Experts of a small language model: width 128.
Below are experts of layer 6 (counted from 0) of a mixture-of-experts language model. Rows are named router (the router's row for the expert), down (a neuron's output weights, with its number) and show model dimensions 0-127. Each number is 128 + 32 x the weight over its row's rms, rounded and kept within 0 to 255. Numbers have three digits each.
After each expert's rows: a language model's description of what the expert responds to. This comes from a sample of Wikipedia text that the model never trained on.

# expert 5
router:167115085084095104075099135104150127125128139113136100191181147160123207066165177099113126128107117189075063179117132101106159130099103157150110116115158140129093130157080149142096175135121086157187136130125130163148132105151153064137132092148091084094081118108157151141191164104181147188156146172158168182179119088104085117134113154137132069138127109115146109108114064109111119150083
down0:119098160170165126102088166113164163105112174090138116124146134157057095174120056105102138114108128139103154091168148107105138121123088162108127151183092138191125162131134096133134062106130146107135101127088112139048176161111175092133166113208166080180153183130067129110118148116182119147135159113108158123116173121133069160199074108116091142118165131087115089131101117127132169115180
down1:090127094132122099106116107079151221183124115164097109111215109124110115177179110121112147103148096077113171115093190116144060165153145066173191069145124144130107107082137120138139145118126122127175094065144149148087170170144094139085079124092099132129115157108096106107118130116165127136120101163137082136112149116112133150073117119136092140180122109062174124173145170082092146169162
down2:086128147168155141135055166224152089061106150142182181163157179136111186145126121103089105131144121092126154146109091132116123107087094142085157164129132186119173171151133124056106062176165093133191109135128129080114163161111148160065127152169144133132155146118085159178115155143197110144146113142130139172121155106131117167143147172124104123113112129153166124112112105153184153111071
down3:150121133111109138136113109075118107141080122101105154115128127116117137146180089129102156129192102125090065159143127116175141151132147120075113168134190090111095151131083107079137142096154156112130135094091154154126151108127083173139127191123092165115159131191103123136097054119094108099094198091127188201080100097086060160155197147160195147110104171155108130169149134167093154107104
down4:110067116087129122169103134104129126149137138154110164154085152174058162122113154182138144134146126140142140132124213134065187176174093079174201132123039149158070056087151056104097112115136170151147095146158176107115111099130140152166093124157164113130142178134153079126146128120118148090110140095096114143130131144136094144123135102104117104106154099150157085150144167190121160187137
down5:160106115144127154162116160113098104118178081089131145146070134146145193169179108100077127135066086064096138137084140173137109126093139137086120181122131134111102108088141133073151083112122153181072095116191149065103136148124117120115127095109174119123169109122108166157139142163120111118107132082167137194101142088110095125150096154106112153160101212172080139089143161050148069132144
down6:169151143141096075121091109130107134097069107155149129115124196154094105124162134124142185109154123100065144113134113166078129100009149156174157154144121115215083131137142185135151118048155116168155203143119075106110143144152082099123144087162089136097122109125140144120095113143112128169132153100146169175081167121157135159089106165100109140134158156138179159129131140122147103118191
Description: Table separators, months

# expert 3
router:116089163095144118148121160172137137134157168148150189114146100185119140099128118128136181137133101125158101123136139149144145116126131139113066095085166108203056126121095151111192076103095181129155135120164160078085111107140129128083077177124106067117187135074132112092095091169080101064102127135163082112130123076138158172175149113092103109073150087102156128096166159080112098180136
down0:131095175117132132074129111132159093132095086103106114090139132172164216156092151138097157128070222160131183100158108137113134152125160097231131164133098153102184138135117140178130143127100118096052131153117103134139120168117085104099162157130120132049115159108090124100172120146142087147124156154101072093124087081054144097104131161153136109117126122128104112152157132099112138147059
down1:102084131100101103161132147155155171107112079119062144137155120160094071067124137101139072200166118145145134136024104083124042139165180148155137116123154088115138136174111130121157160149127081103090048091092083085119128157135117100154101106112153150144116084140123161100139213118116072096121123093167150132100144082081117147123111093142150129146098149140069139160132108141152120129096
down2:118154171107194127135189132092164146114155061098149140139157121172187110091113141117105145118115137140155088150088064057158136122162071129149151103108205135099110155184097096043124126102094120110107185150162168090140157169138081103086119130133101145140133165100133160163165081059110120121158130158139146124113085123115136150135113158154044129123091082171157136137092130097083103127094
down3:057076134138159155129172143123179153201119098115171100120069190168184102117183128096127145172129129105071176135114127119123056146104134091154133165176111141134173128071109169136088102075165150124121092148141136099149116160127141117090129107140156109080167134109130140152093179125120121123123133146224158102108126132107132141122110151193087140150057145070147077084070129121130162122120
down4:094115145172170123153091113168142107085143102127137172120138136140142155073141093050110136124130058107140177143157117109103157094079133101151114146152152104162160112093108125147149142008111116162142139138102156157134095145137121170090126090100145078104191157103130152156082139163115148070091080129156133084087172165149054139138108096077162170132104050167097099142117099124170144112113
down5:127133111101094110147121139109169061108096202117134150102144149157117087137129125123115103143117063098098152152119075065140144154158107144054133134152167147132139113133059143129127163059114164123146171139141152128094098112155093132124141106129081072121195124154203093093167179094085090083114067156109116174153149104102181120133099128158062134177098131174120200124140120137150127076099
down6:135146126142121150111159101172139146090194144102153088105137138090082090103146125106095085108107162106146090201186178121141144112161143151099126191098182120144112096139164149087174174138132171098156182170179123083067168085087113180132132165109122091126121142118114109235150175159162124078127116140112169110115085134140130117153061098202122124130125128112109126105144075136144099166126
Description: Line breaks and prefixes

# expert 0
router:218120129153151108175104100136156135113133108156138091132111101083143157099136152075139149106132120126135165047114151101061101150141180166148070126184124142125123167116141104118118098107202176084142073145133140094152182090064120155134175166106138146177106128153160074099099120097103167155080105140190112155110173136081105156128171183146137142114108116170088112070112114160155166139163
down0:165108115082150137165116185104071133164155156121139119110120106114152178152135061160077164181075172106130127120112096083111145108193132159106117110138112146175112094146142144140156112148167140177140080065107208126116161134083152108067098111148109099168122136206122123135140152076174155135166144145119135083112097106110126160154165117092087136130105102183139164164213107120105168068135
down1:129100158133171141148150118109143121134131112133118066083137144074088144172160114105065173163134100071107131130135166087092092146116109116135161129108169116194072182125068119132162081169134101131202126162107138129128095141132100145136097098116143122165163167119109110086123147115161095095128143074153111174135153181121140104092192112081003152135162177142065141164163100133145112142129
down2:133098164200087116142134169089112136145090145110074145133112096146104146150117120084129132135154148131134148077080126156140143147132160156146145162106147074081121157085106144167096172146155120160132092153106169111109125076109147162145104139093089046098128137106110114097188123167142130212179141110103110232105140126133135159093092151086160136065160147079129093109087164124083051092108
down3:145116175166146096124080105209106123140154132145053135123104113125116120154128089102095133124172069090087129109115144108134073164107143140102112104172190145112156131111157134064091110166137099128080140095137105148132174156133156139161146154125150098140137134189135098154190110177169089111119145128168163124182092134090141244125126137085091122195138108092136139078110054099150138088126
down4:165152140083124161137111107156185089131173134110100142149089132173117145139099109117115133127154111077139144045140104109075150148125112155156135156092116123107156161066149121106069117101141154110178133100112141130103121167108137135090116160215199155121116098090109138064130136095154086073111124155099153148065144083055163205129111163141150069093098086068135133144179142159144091166131
down5:132044112159096116139163060092161112140127124098114087113167089146059076065084162124130137118131125120157123113123117141146098170154117133134150078147146111192131090170047101103123172117127088135076140163089112139198120129109092125116149177100137092143096139147125128117070135129126160113119176085100155161101162146212149122106177158068139137068160190143152081102168119120100118109128
down6:126083112171064063147111105154092163109156150130125110141086085140146147125144106130126107115122086091098148121176129144166155179111125100118076171200133097091126158136168124100086119140173122132173163111128126125099118171093149094143134146090153095139144118098108167093066125171074138168095147156151109118178149110070109167146138118159131104249157107102066083161199136137116178106119
Description: Determiners and modifiers

# expert 10
router:119120112138203118098159140098162152100117168092140131131127101154155087125148126232058144149125123167168096088141220115115120112138131162118128118058056186099120129131164105098141122121147072135109131097092145144077160115133124099150123080157079133114137117157106119054153094144113128142130084096109115146082175146093088160177186169129160179167101120150158118166125153115158119070153
down0:160141160088129180151092127130125118146092142100159070099126146142116202101133145125142132101148130085099112139113130153064165161159213121171102079158126130172130111167109165193102124097135066117153124112130107131087063130149144139087097131078144145185104151121148170116108126142105154093135120122082096110105144112202149084113156132114211038165183089112122109118142125123103074160071
down1:130156107111112101186138117100155077077114143125101081164177081098118167227142152115142140163149141096105096113130092099162117119124080141084140120097112103093170185136137164133148112196137153125159133080153144129139159108037203166120164143162154129087150133118169132148111112133080142148144139091096108180132145133135099186176117110124109112088104137071174138076144079130132093176194
down2:175098119134112135173144114153103139125175108112129116099119156140089090137117094096112075124147114140134117112059182175167069103103109114220090130106120150035151076136122110110139143126092095153104146128155145085132123149156084138111111212106156057156158152166138130094209149129132101081148097117138132111078067164121127118114171086132140155108185157102113134071160135122078121184143
down3:097124116165169143136131117141141104186140151108116133085191137149109118174104157105163210131150121145163141129133130128178161153111105087064139155088113127171134166062102156137110129140150058130194198132151106118108132186141115168120118152100135133086178115141116140155093122098154092118132080140144129126098161181149105164189154112102152127063081071150192148151150200141197098157108
down4:130116065138083121132090120138149157126137203111134081112084167072165105146104169120127129142126091199186117100108133051099055160157154166160191094087105100089164123080110139174168103128125062147157112085127106146122126119101098168116126131163116077132119099099111115110178104139149102122125123182070101105150127120172072123128163108114134148163132121111070160134110090133040127089110
down5:122143117104164114099146127117116121135164128118146197101158119191142164114040148092088093180147142168150132135116163131115155164108148147116170132166134104144138090128157109127147137119196072116131155109131126144160069093125137108080126127107162157132189086210124184175148131159114139105157213141127062105092084184133183145134116200132191164163104139145113171163129091125135180145131
down6:151147106099072133116083097154149092145093183117167151142141123196149143105120150097126182144136087190103130164142134041098137075208113135069130130153123140078124103086153172115093102112125071099094123115136157162141091110105165104123121102098144156088103101131138118080135197146076127077102153127131168173136141046162103115192133165137150103135124081114120098142123156166154145135057
Description: Name endings, first names

# expert 8
router:066174181125146126124084102091137112148115164103101100118115158146165065058159099144170081083107153102112118170150104126127074147160181121130207157184112113102098111148174140117133138173125073170132156106126098128171104127080166177104142156139166136150096158184136135081084150199141083112138158099132117061156080091129122176076094090163095137129127092127119117089135106150156154104150
down0:131131095158114138122105185126090146188180126105096105171095118208089199163144146132150083162147127125084099102098190111159203156146088164150074143139110153148156130150088181171070136154082105133069134178121178100127144152124085135125099131113134176128198132130185138138149111079108117160129079114155114113060179134145150162200118166094121118115111121142136116150127148107142136178126
down1:123130143204140155150130101107169178096139134155122101055092198100115160066084130095129114163087161199168091143130116087114143073134111091175115122108066121172147130180143118133168157135142129135098171142145157153124174139117081137105068155122202112134169056114148137149127091156090191116105137165144164120145142104141105127095132168066178131116130138145091168187102106137116179120127
down2:148099153127168154140096129090097161180159117080047137133122042130086157148149181131116090148152143095091060128149120120176110108149090141153165124079155143074098107150072095095091168150168094106121166091140156082136168158129118133143149148153114204152139150116181156068092152190153132165090115061128121126141136090139113085135124109140120118181179100172188136127124147165120114154144
down3:109105112073098114119064110182158148100085126098149114161182155143143084120202188152100114104156107143123114186148169147134138136082129187121133196108170125108176096122111121117083089135127130191172136082096109144143133115106088111147121191095197155129131130123133079116100184179122112138132114143153128154058150114074155104127056138135190188109080122137107144099104148080126163138139
down4:112147081224118117219052100106148089167066101114130173132124132081140109088121081116142128103163143122135151123105132132133117174126153112088135109115156181133126146183123233103093111098144093120132159094144135125163074152170085137188145125100080133087087166178122093144124124116140137066123114100140131197121110087103158130157135109163104084140084114102108153103070135153129138115096
down5:099095129092091092049143151188121131108123141099102210160085092086134115140172170122142182093077082117107131062085092107091183202101056092102118128146152134120133137152114096068151126149161084072090111105130079169108114206119105092103091141132081108111123132084113168151155110139125148127100151162136157132153085107103123150115111099164111082134065104115122106086131141127124157109127
down6:102140145160052123107134126130138127112105126133138159137143137132116124164140124134123138153127134162151081144145131148186117102162145107120106100140154114152094156090100090149041102139093143175201150158105061150093099154120070074151185199093096119096144156195175095160133132219067092091134119173116166180134136135180108135103157092115113130162087135086151109093174181114086122116160
Description: Sentence-ending punctuation

# expert 4
router:137131101122157194078161158123107161159072107145104068167106120124121218146137156061130151080064133073164172102151110118162109166129222120115113132156101078174127117136085172128132169178132125110166113074154120102118065160119127121091089136093104116147181143081117165205111123123156144162142130086097137143120172147149139093094079076150120127099146146128150149160150157108107140142102
down0:137108107097142060176139109106088145114087156130183132095137065091151075172158158127175137180150125122127108177148175140141179098117146102095167068123133118098107121101117154158091094128085100134118104120108111165093073106097169113138106128132130122112148161085108104198135103085153148145069139088118205137122100073102091182084130047139122146091093078120123108106087169078155143154168
down1:145090106156160149174128095147146095143184088150106111178122133192094131133128136079126119110131147103128098141137172151101178104123113043145172109103087164138131124141108198145085144173141079096113091120157153178145152137115180084119071115082148114137095147169078073127130137146126157098141114052137145118123143179109144173153115117079135112225109193108129083083107105123077165157106
down2:190113140099103149135113157143174164142152150150143142132166198122060144161135056145164121099109078111093116060143111166172148138132073166166156171076123117141106130166135124081173131068119123158146130140117123149107203157141118146111126163172145115118143200123100104082100153136093141155099138168109103080145117161122143144173161135100184149129194132148068137187152149072088101138071
down3:142062131159106154154057120154158101136137120138189133163140078111151081155149161144116078153115138080073115114101150144130100106151125082120076086084151097088081128142147151098137078208078146104168118097186166172166140101175108127133100107154093140140171125151158072141127116193132113132164177096159188132143139109093134065174101120137151128137137133053141097171148097188114117131141
down4:131132178101183108066134074075115073112140080175137160171138143073122141104049152126161157168116150093142129141155144125123116112134158173084109150081103183160108205142125164134155093137136126081149216122150131135154082124097070129135124127100100130161107145145136135209201149152126115112144140090150120091112114085129195132113100099122077178099138108141074088128100156142145144085130
down5:159152125118113179113145123074081171086113060128049113141126097151108131159120124174186104200154076129081093138162157179134070091137115116185152088157180142163145097145075119144087133183107113169181118111149137148100176102153135145162165160167132129065112099109077102090156096100122122162098150150172127160122152161106117173072064117129141074128084112122134099146126108137150119143101
down6:125162127118144179138111106120136033127110193150183074108129108180164103153153113132129110097126101124076097147063128150178135145171114145093163132073160115111193155149084138113135191139112146143165077103120092110185080165121096147130105134113140081072082160132116096135146154119103093142139127115125126091168153149071150147111082101142095120124082157099115112165140057119112088058063
Description: Mid-word consonant pieces

# expert 6
router:056116133150116091134156128192173145107152081074145141070110139187154191088136126136172156143133157157157073133080130149121138049119100143150103178107112101121132122185177091144137081121142128149127165168131182077207106146172087100153135101127088174087112146162062155128127165090151143130092123106118133121113170119096185152142126107142129156083127124106147153172068161121119096087091
down0:158164127153151114100167162098146127131135142130111158141139169106060185115133116088163149123112182145140109117168192202127152104137133142135128114135117160104142102167177162148134139133151105171101150118094042103119147098166153182188104144091204108162122098148112107098101032164108160084138126154173159087102134068150155151147118078127092153094154167167115149134086082107188109153095
down1:118140124109130114151152141153073155043123085076119105177088023106108102112125111177161191109143147116163081128150091132166116185148114163108088164127100130154104145146118129160103128126145152110099160154121181115134158166118191125087097215112099094141094135127096108090105148138133099070158129087078125177113148179094133113145124162131156127108115119087184086132177104153118050142144
down2:146152134124102139164129145146170153157159124124110125153086114156154111157139149119081101089130170101100126144130135139152128181132197156061107131109063107165089104123095181126115128137069185130074047142159132186085125137094180168114131076167131156129124099146204078120142129181121129106140157087081127119122162095098108071171109143091113124090126125184144142175102068072167097077114
down3:157146093082111132182115178173098221176158165052146071166120160137137173110161102102137171102148185151100111164129137065112120095137161123132101131096101155125179125136115105113127118166131129099182087075088081060112149173113156136133093171123124153093130120172156079170130121149155084160163151161079143063103146126153120134161147136089114171140156100116184144157139184134149102130125
down4:110162177097107140116167133154152107126174131115163135119134105095098184108143197153160139126123083134186064160072082129149150133143097130157157092144186087117173113127149131114101084089138114161148103109195163143157108123117142095137155131157176100162149111114167123145124102140089163137129092197138152160140152116161157134193049070078161082140059095134153122162152096148125215124094
down5:134117181130095137102139181137156097129099142119132111114118110090077116086135097079119134157165171122144070181112116114117098086054106135139131137132164130202145064083181135131105097095105097122121196112102207125136072107095108075109114218154100124118139080073161137152127149159111135101127142145137165183047138129148111153122041140118104140143182155152107104118163125136119159146113
down6:099128126104123135113134127184117093150131114152158118117165152070112160104133166078130175085142110126077084150133110181140077084144132121077126120122139115088137162224152180104131129098133129141117107111114166105126106113151151099138198094152100139108114107208216143174131212091157107175104165125148089155117111072166112102129144155121113171161073057083141153142096120093116097133087
Description: Verbs and auxiliaries

# expert 7
router:099118120202095150112123136135123120152116142138100163115170126187173044153118135185145127063126106092135193139109134133125195165113050126170109099137078163149167163125082147142079133135130139126136170123106121120116161080104087115138105122101066191133116119048125161056103217126098155130146117171128166125114154157127099170099154155113163132149171148083133155142152139162169138129116
down0:150137140071156117124080133079142075135056147141160145117127141165066162155132163150092149105157167164077132168127149157107102126101085149160144093108114140070077165163112068100130082083108104188126160146202142096148135082107149078100150108120125158033108068126119119105151167139120121102185133119124108192120147133133083082116145118167133082101163115125144106116105130104152057171131
down1:150157130177138115113107110090108163191110140137143199129118123119120155135144147095129066088146125088119063102186148110138088141149143094135146148139145157172159187098153067110154159162120120163153060178090160108128148172139134077179122101111142181163110138170126095148168098105166074165088141149152129138146147116115152151125142134216113045106170075140165086119092104177136069122134
down2:144124086077168110178139103081100125175146128171159157176142122139139068108188152127100148111106142134154050063121088172105076094230124155063130112121152127115141071107167115098152147103152140136082135118082080097162134129151143110105091087074153123163083145128115142117163083099098124098140144100150130165140094148107070105187157144084100134148124147082104100080147142112091079119120
down3:101094145144135109098158150095138145161174101113136125130115212105087139110161135127022117107097158153112217142118145127141062154105129137071133174104135140161186192139108131139152182095118078190141162126146162157127083121144169146122125119105104085092148143134144128125130102104146140111122101127058084103113163146141170110179116123157086160116117171043175123157134085142135103146062
down4:146084154167178170063199096091143202138101103131101149136138116130165173140133170156120086144165097145098087080128107164169164082152054171131079182098117104110125085106117120151078141206117131111136165146183116082149122143113144166154073184077136154061128140101156154154106068150143139129158120137132097119134152115148138086117157123159132118121087127107127114103077111176140113085080
down5:128150118175140121104169164123167086128155144120099130140087129060162105184145118104096102149113137141143147122044176100083111174087109159124121117104118100111188107162108143154122122102173180155145091205104145133111118115126062115095094126176173133139106152109136106122122115104100117156124140085109139101053169115128126166062213136095174165130089102100149143173216123130165152142183
down6:133150177126157104112155053081121072178137144086130065114166115217127109125142108179090096073054130078107112145159129131128145143123162163127111134076181092158124130061128082139144106116211123202097123101146128146119117101124176118172137147154141104107095139135161132163109174066136131150106113126117123070161089119125132118148126160109193119173166115183130170130126132135123083086103
Description: Noun heads and plurals

# expert 2
router:174102115161107120132092110124103102101090077107140140154144176079125143136088144121092144161209140150145140125136084138155166087143161102166134084094136127064120113098075170090141162098051123170077065112123033162092075113131136153118121129166187134119176133122120101170149128157118166101139085149093108152081118123183135032145137100104151125128102132186090109144106134156154108108120
down0:123165134112171079169126173153071197129126084084077147109160162126101183107088086097088136131116160131191118137097103189101180147123168174138156110149166149111097125097155114140145114126140094181151161103112136148177140053154146138160159070155091080091078125134097167129107124135141122055095093121109177133118099108148079112117106157085084091156095161072133151137135157141090118069106
down1:140119084117101191106117086152086105080182124133119089122075086164139046083109104114125094179148090164130132132083103206127076120101080117176132125105101149213127093101136129104110121149104120180151142141089128124125095145118112121109142140184137110130047159125116145086135143117124169094198148078139135160115120158145173101111088160136194133129180135179141159100190152110148150160102
down2:113149112180145067098120163178131115149115163160127105140141117179101123128201244121158115163117125113110038138146131125160165192157088088091157123145066119108071118059163168110114091133193103092139138095146139174143124148155110141122128156078170181120124139161052121136143158124147111167132075174147109091132152124171125138135111153091108129117093176086109131151137125106111153106119
down3:144165130077136174200133155147133192130117227157158090157137112151118125157131122186087155148156068119132163139218144203113114112206130129115064171129154109156121181083106102159143091098146145131115140098137117111096132176102172097109135065159097078122137098153200121128154183156156130079165091109122128140113118100135143153093145140106117167127131122152127146105154125119142121069099
down4:123149144208076118180072121097085125096135118174145140149108051115068104074162135106129075119095157131094174171127143134079121143098203182090137129118138191153115113137141124101152111133129126149137123118083117103112111180064107084134177089149121154054130116146136125092138130123128148060112155075136092108109138076158133108142139101151110118163118036169122088117189170119125134140148
down5:104125127125110108090120155156190082132157159149151138192125162132113176195104114147149131121149162140177088122065198064151164116141128127149083104199111174113137175113100154124078072099160096109125131114106081209104143151093153104180132145162182156166115164155184125135161135105173108104102117116164091041093124174123136114123132146128133104123140141099159164126140090073105166123149
down6:121114127101111170107149134061103101162127178070131120123078129115109151183171054184121091143158167115078119118121107133143115148107121142129148143107134089072066145129146108153182153174088155190095102137099120161116165093087065201108130206141134125096086147087099153166179119059136151155056101113128109148170106099136137139078108105106136157178140097109140158138173130115117098105117
Description: Conjunctions and prepositions

# expert 9
router:103115153119123171181163169073161117138151090120111108110094074135078083147118068196197115199184115138106131159173120112086126099094091113137145103116152123158136170152161112141112144130194163102106205153156177143137128153098104170165182127138157140082102146163126074140185173116139127137097134123170168131125064119118165108101134125131173089125079175112114064139133098125131129188137
down0:094157099164173082133139101102084131123145127139159084110089065114132171127150175099152152142113158166138124134101167184126114116110123100118072179145178159179089084109162138124125145120089079082144211134120167161123177065158123099140111137089088131103080128169144149119116154098126176124119116060130136120139121135129120097151127135076152084028166176066145113148110128080163146102186
down1:143149104107134130203173169144120175125087110128118199104121164125153082126137158140127088161113127138143099111130121102096067154157120151124075152129159146192063147109097193137074142129098166165072171098176118141069094107146116108117112116084116165167146091120146100131145127107153132110124207130058109127089139056132149066110108199097124131156122106167134051146151116093147152095140
down2:159165123101136119106145113117097163082154113178175116151134174170110127065145058056093122163123133125154125125089083181164102105137075176136130156101134128155161010155131136175114151102099130142178131084138120143145089126132163142122179164148089164172106154125168139141195084159165059114112121114097114125123156111105122135096103135063113121132066130088146115154134154161171170166152
down3:179120135229124102154136143104072145145123116110141111145109039202159134076161157078140113123147127163145098077098167145133170108088119116144190144129165090126099107130147097142167128150148151135151077122105113147168180119126197150100136153152090168166107113165154129138104154121081144135157127058069107072183096147162176172134111139131086095101090152076173122146148098153118109132110
down4:117155158092114111148139142070090164145121122105132049134115212154059116147097117139170122136104145113095121163110170101077113135105141131115186177131108160099132129111150192097192132106112127142097076165117144080100167150110171146156142094217110111138143126189144183148125122128068140139082090145195073114142120074090167163179135130088102139117100072134124154156127102168133110100118
down5:108097183089135176154171086138148117115157160124160109175172166097148132113131150125175128146134119164177155201119156074151121093108110151080164149136099126150132128092155163181177073151138078158144132145130201209188142146104086112095109163070153127151126151148193067161123167123157140136139069127161102099153128158102149187146100210096165126132144136113153134135113092125096117099148
down6:132084148150090151101134127106137150095208105138063132114154112188139078118136102164138160212098153154126104112149052143154144132170143074136121068144109162145128103144177155117117080056096142116091126153165144071118145179113164081151101163123176103128105146149129114155139133081161120125124129127121129154153141194115204145193118166147113158089197136132124121100098175147062125119158
Description: Name-initial syllables

# expert 11
router:109105130122076094154123103113076199103172127135147146106120124096108122198148154205123048111076084130078122076171092154196134173109066108138149125137149151140139091132118118148079100121185134138121051098105166092113184158119152123160105110077182190146130078123164126107146100125158087092130190123120131138113176139126138103156070109140106138117113112074110139159105161112129130090157
down0:171153041112158121120094111180134147141126155139154132172161163153131104081187167153094133138147119119196147088194156113141129097140131064164180131068133146191137128114189084143131158073100094139134100145059132148155097183135107087132075141160113144144083123136135092078168165109136202126137128114106093135181132116139134154162073139096180154148079138141139161087154157145155091135116
down1:105123118100133109139094214111131146230171124101090092128091109105135177138170095123136084134100112155142117111058060164120084156084099103167107113134123133162176131139119130141088095094074144136123135130142144162132141140116152111161056097132068069132140151120100097112150086150097166042084109105119165132089154060103138186134161128095136148067166116107113085139152143151130157143164
down2:120123173095114138123105157108102185139176144134117157125089121125109173051137136133083093097162117223065125091181081151151123137134131152143111112161139123181112133181121161165176084119132076124107117117156121135080185145090155174146088152096116089152156097109095134158134132154119149153109138090143108132134125178140197090156148186102049131074101069134159121165130076132078140112079
down3:131128125108154118113067140080140122112124184139128135116130150158147174125151176142088112130091124171070125134228099172118104176064099165090089093105175181169095135094157131113191126170106165116121122123167152121167193206117132128139093153162116078177124138110086075165162125143113121137096114109144150087182166167152102155154141109148118153091150146115152157092078108096179177155123
down4:136145187139111127089132149168102116154078172174159109139142151112097204109187133086117120088125200133217073164215112126116075121117128120127077173099136159135139161177138140115140077132143166142125123138118142095123141128074141146126107164127121057114131147144166091151137166134149143156126123157137148195170186166131159143137143104130173073086114138082131125072170090085099180125119
down5:080140123120175107111179149096138086054147183137157153131159101128105157146132208169133126119166155171116093093177162136146178154171154136106142145139119148159129138103165084158102138105127126119159144120151125152122129131153095166122121135111179148092109074177080094139118091121167137169117219101123162058125079143132159156129147066117129152081106190126106111062116145039115155092096
down6:137140087126083113115098074113126151136126146130120155098181128099121109078181192121184132131104079070184099143076100122115155160143133131085132170149184144113186133160155172116131159133184153119118075115122125138075145082121161190153115090082139091116133130049194089136162171139153103119111169167165060154071138171142112150126139157148115129080162090074133157134135170151152091104130
Description: Infobox labels, brackets

# expert 1
router:089135070123059158150105124173129098168135143139185128119085163095062119186132147151156126152105180116137192071101163112082081158158098077109140121113160144169182079139137111135154130154082141087128173146131111210121104090146146079132152122112140164151152162161134161167123041152088106088124104155097135133171097067104130102123141170135099171157143158129153130162162126112144086178122
down0:127151136106129121141056102127109059110219114162159135066129140071100152079133104130130150122143070146125122107134123189101136152106154140124100126112144131143142135093136117089152108129131081145153107111186138111141180144150135147125113172120172160109200117172104152181135052071180066181071107102081167168168105095151136145156152128177145105111124116094094089144083196104110117090110
down1:132116125143137161153141114075114088066149110098157177112086164139121107134124184114175151125115138114119075143126156225130122133129139141156126106126122162070071086111158050098109169163139097138136099118149102164173161166184139115081167087176101149127118139126092184111150108140099118173131166142082155138177225105074051108114103083111112113168120155132144182101112100117142099129123
down2:120118149093078212118128079137162126152121106132153152120139100079195155161127177107125075136126156154199108130177152121121119102131086130212093161116150157127200101121167204119147117088164113118160201158110143131152154166123126129114203184169113124153131187086145205122145160152061144141104097173097113095101111123116138105124131130101139105139173130104118120089150160139092149118106
down3:163160144103081081149118148123111117149204087121131111104128128198202109112159107136109151145136124126130138150091105122106153138131116181169101155158134130158159147147102160096138138143071092086156195113108127077173192091090127108136135068160086193184067075135130165126116177115198060101152084150191123112132087143099169108137135128136135162125150118168134129153118153055123096108138
down4:174114089200133101090122142076188096221143148091125114087149113131125153104169094095143100163135136157202108111145174108130150129109104043114126097113133170119137101177109141171134148143159135154127134114137156131109129066188175115067166187127113147134081116164157194177104099116123173152114121111142125112115133081097122105089159157177101123137179128184173118124145086186139105118157
down5:121153088116147090087196147145106111132129121182036141119126144089088131152112133116162163164047153126124079080088112121091149056140150126119124086114074122170115103112070154187121118150111135135101192101176144146091129119138142138082085148143096094136090126147096144181134134156062142115079087109088123061119140116143152184185147153108114110163127116133135095115067133086141120067115
down6:151129088083109118118098173131109171126132103096163171110124131139113128156139138111116107104143081162117166158161103091101128172117141139103157120129059152122127056116134148127130106117119054160094091103044110152098154132073166141063134124129124152130167142135097102190204076129105109121138179106187104132080136131151147124136132175075089245202098129174147114132098132132131130142092
Description: Numbers in data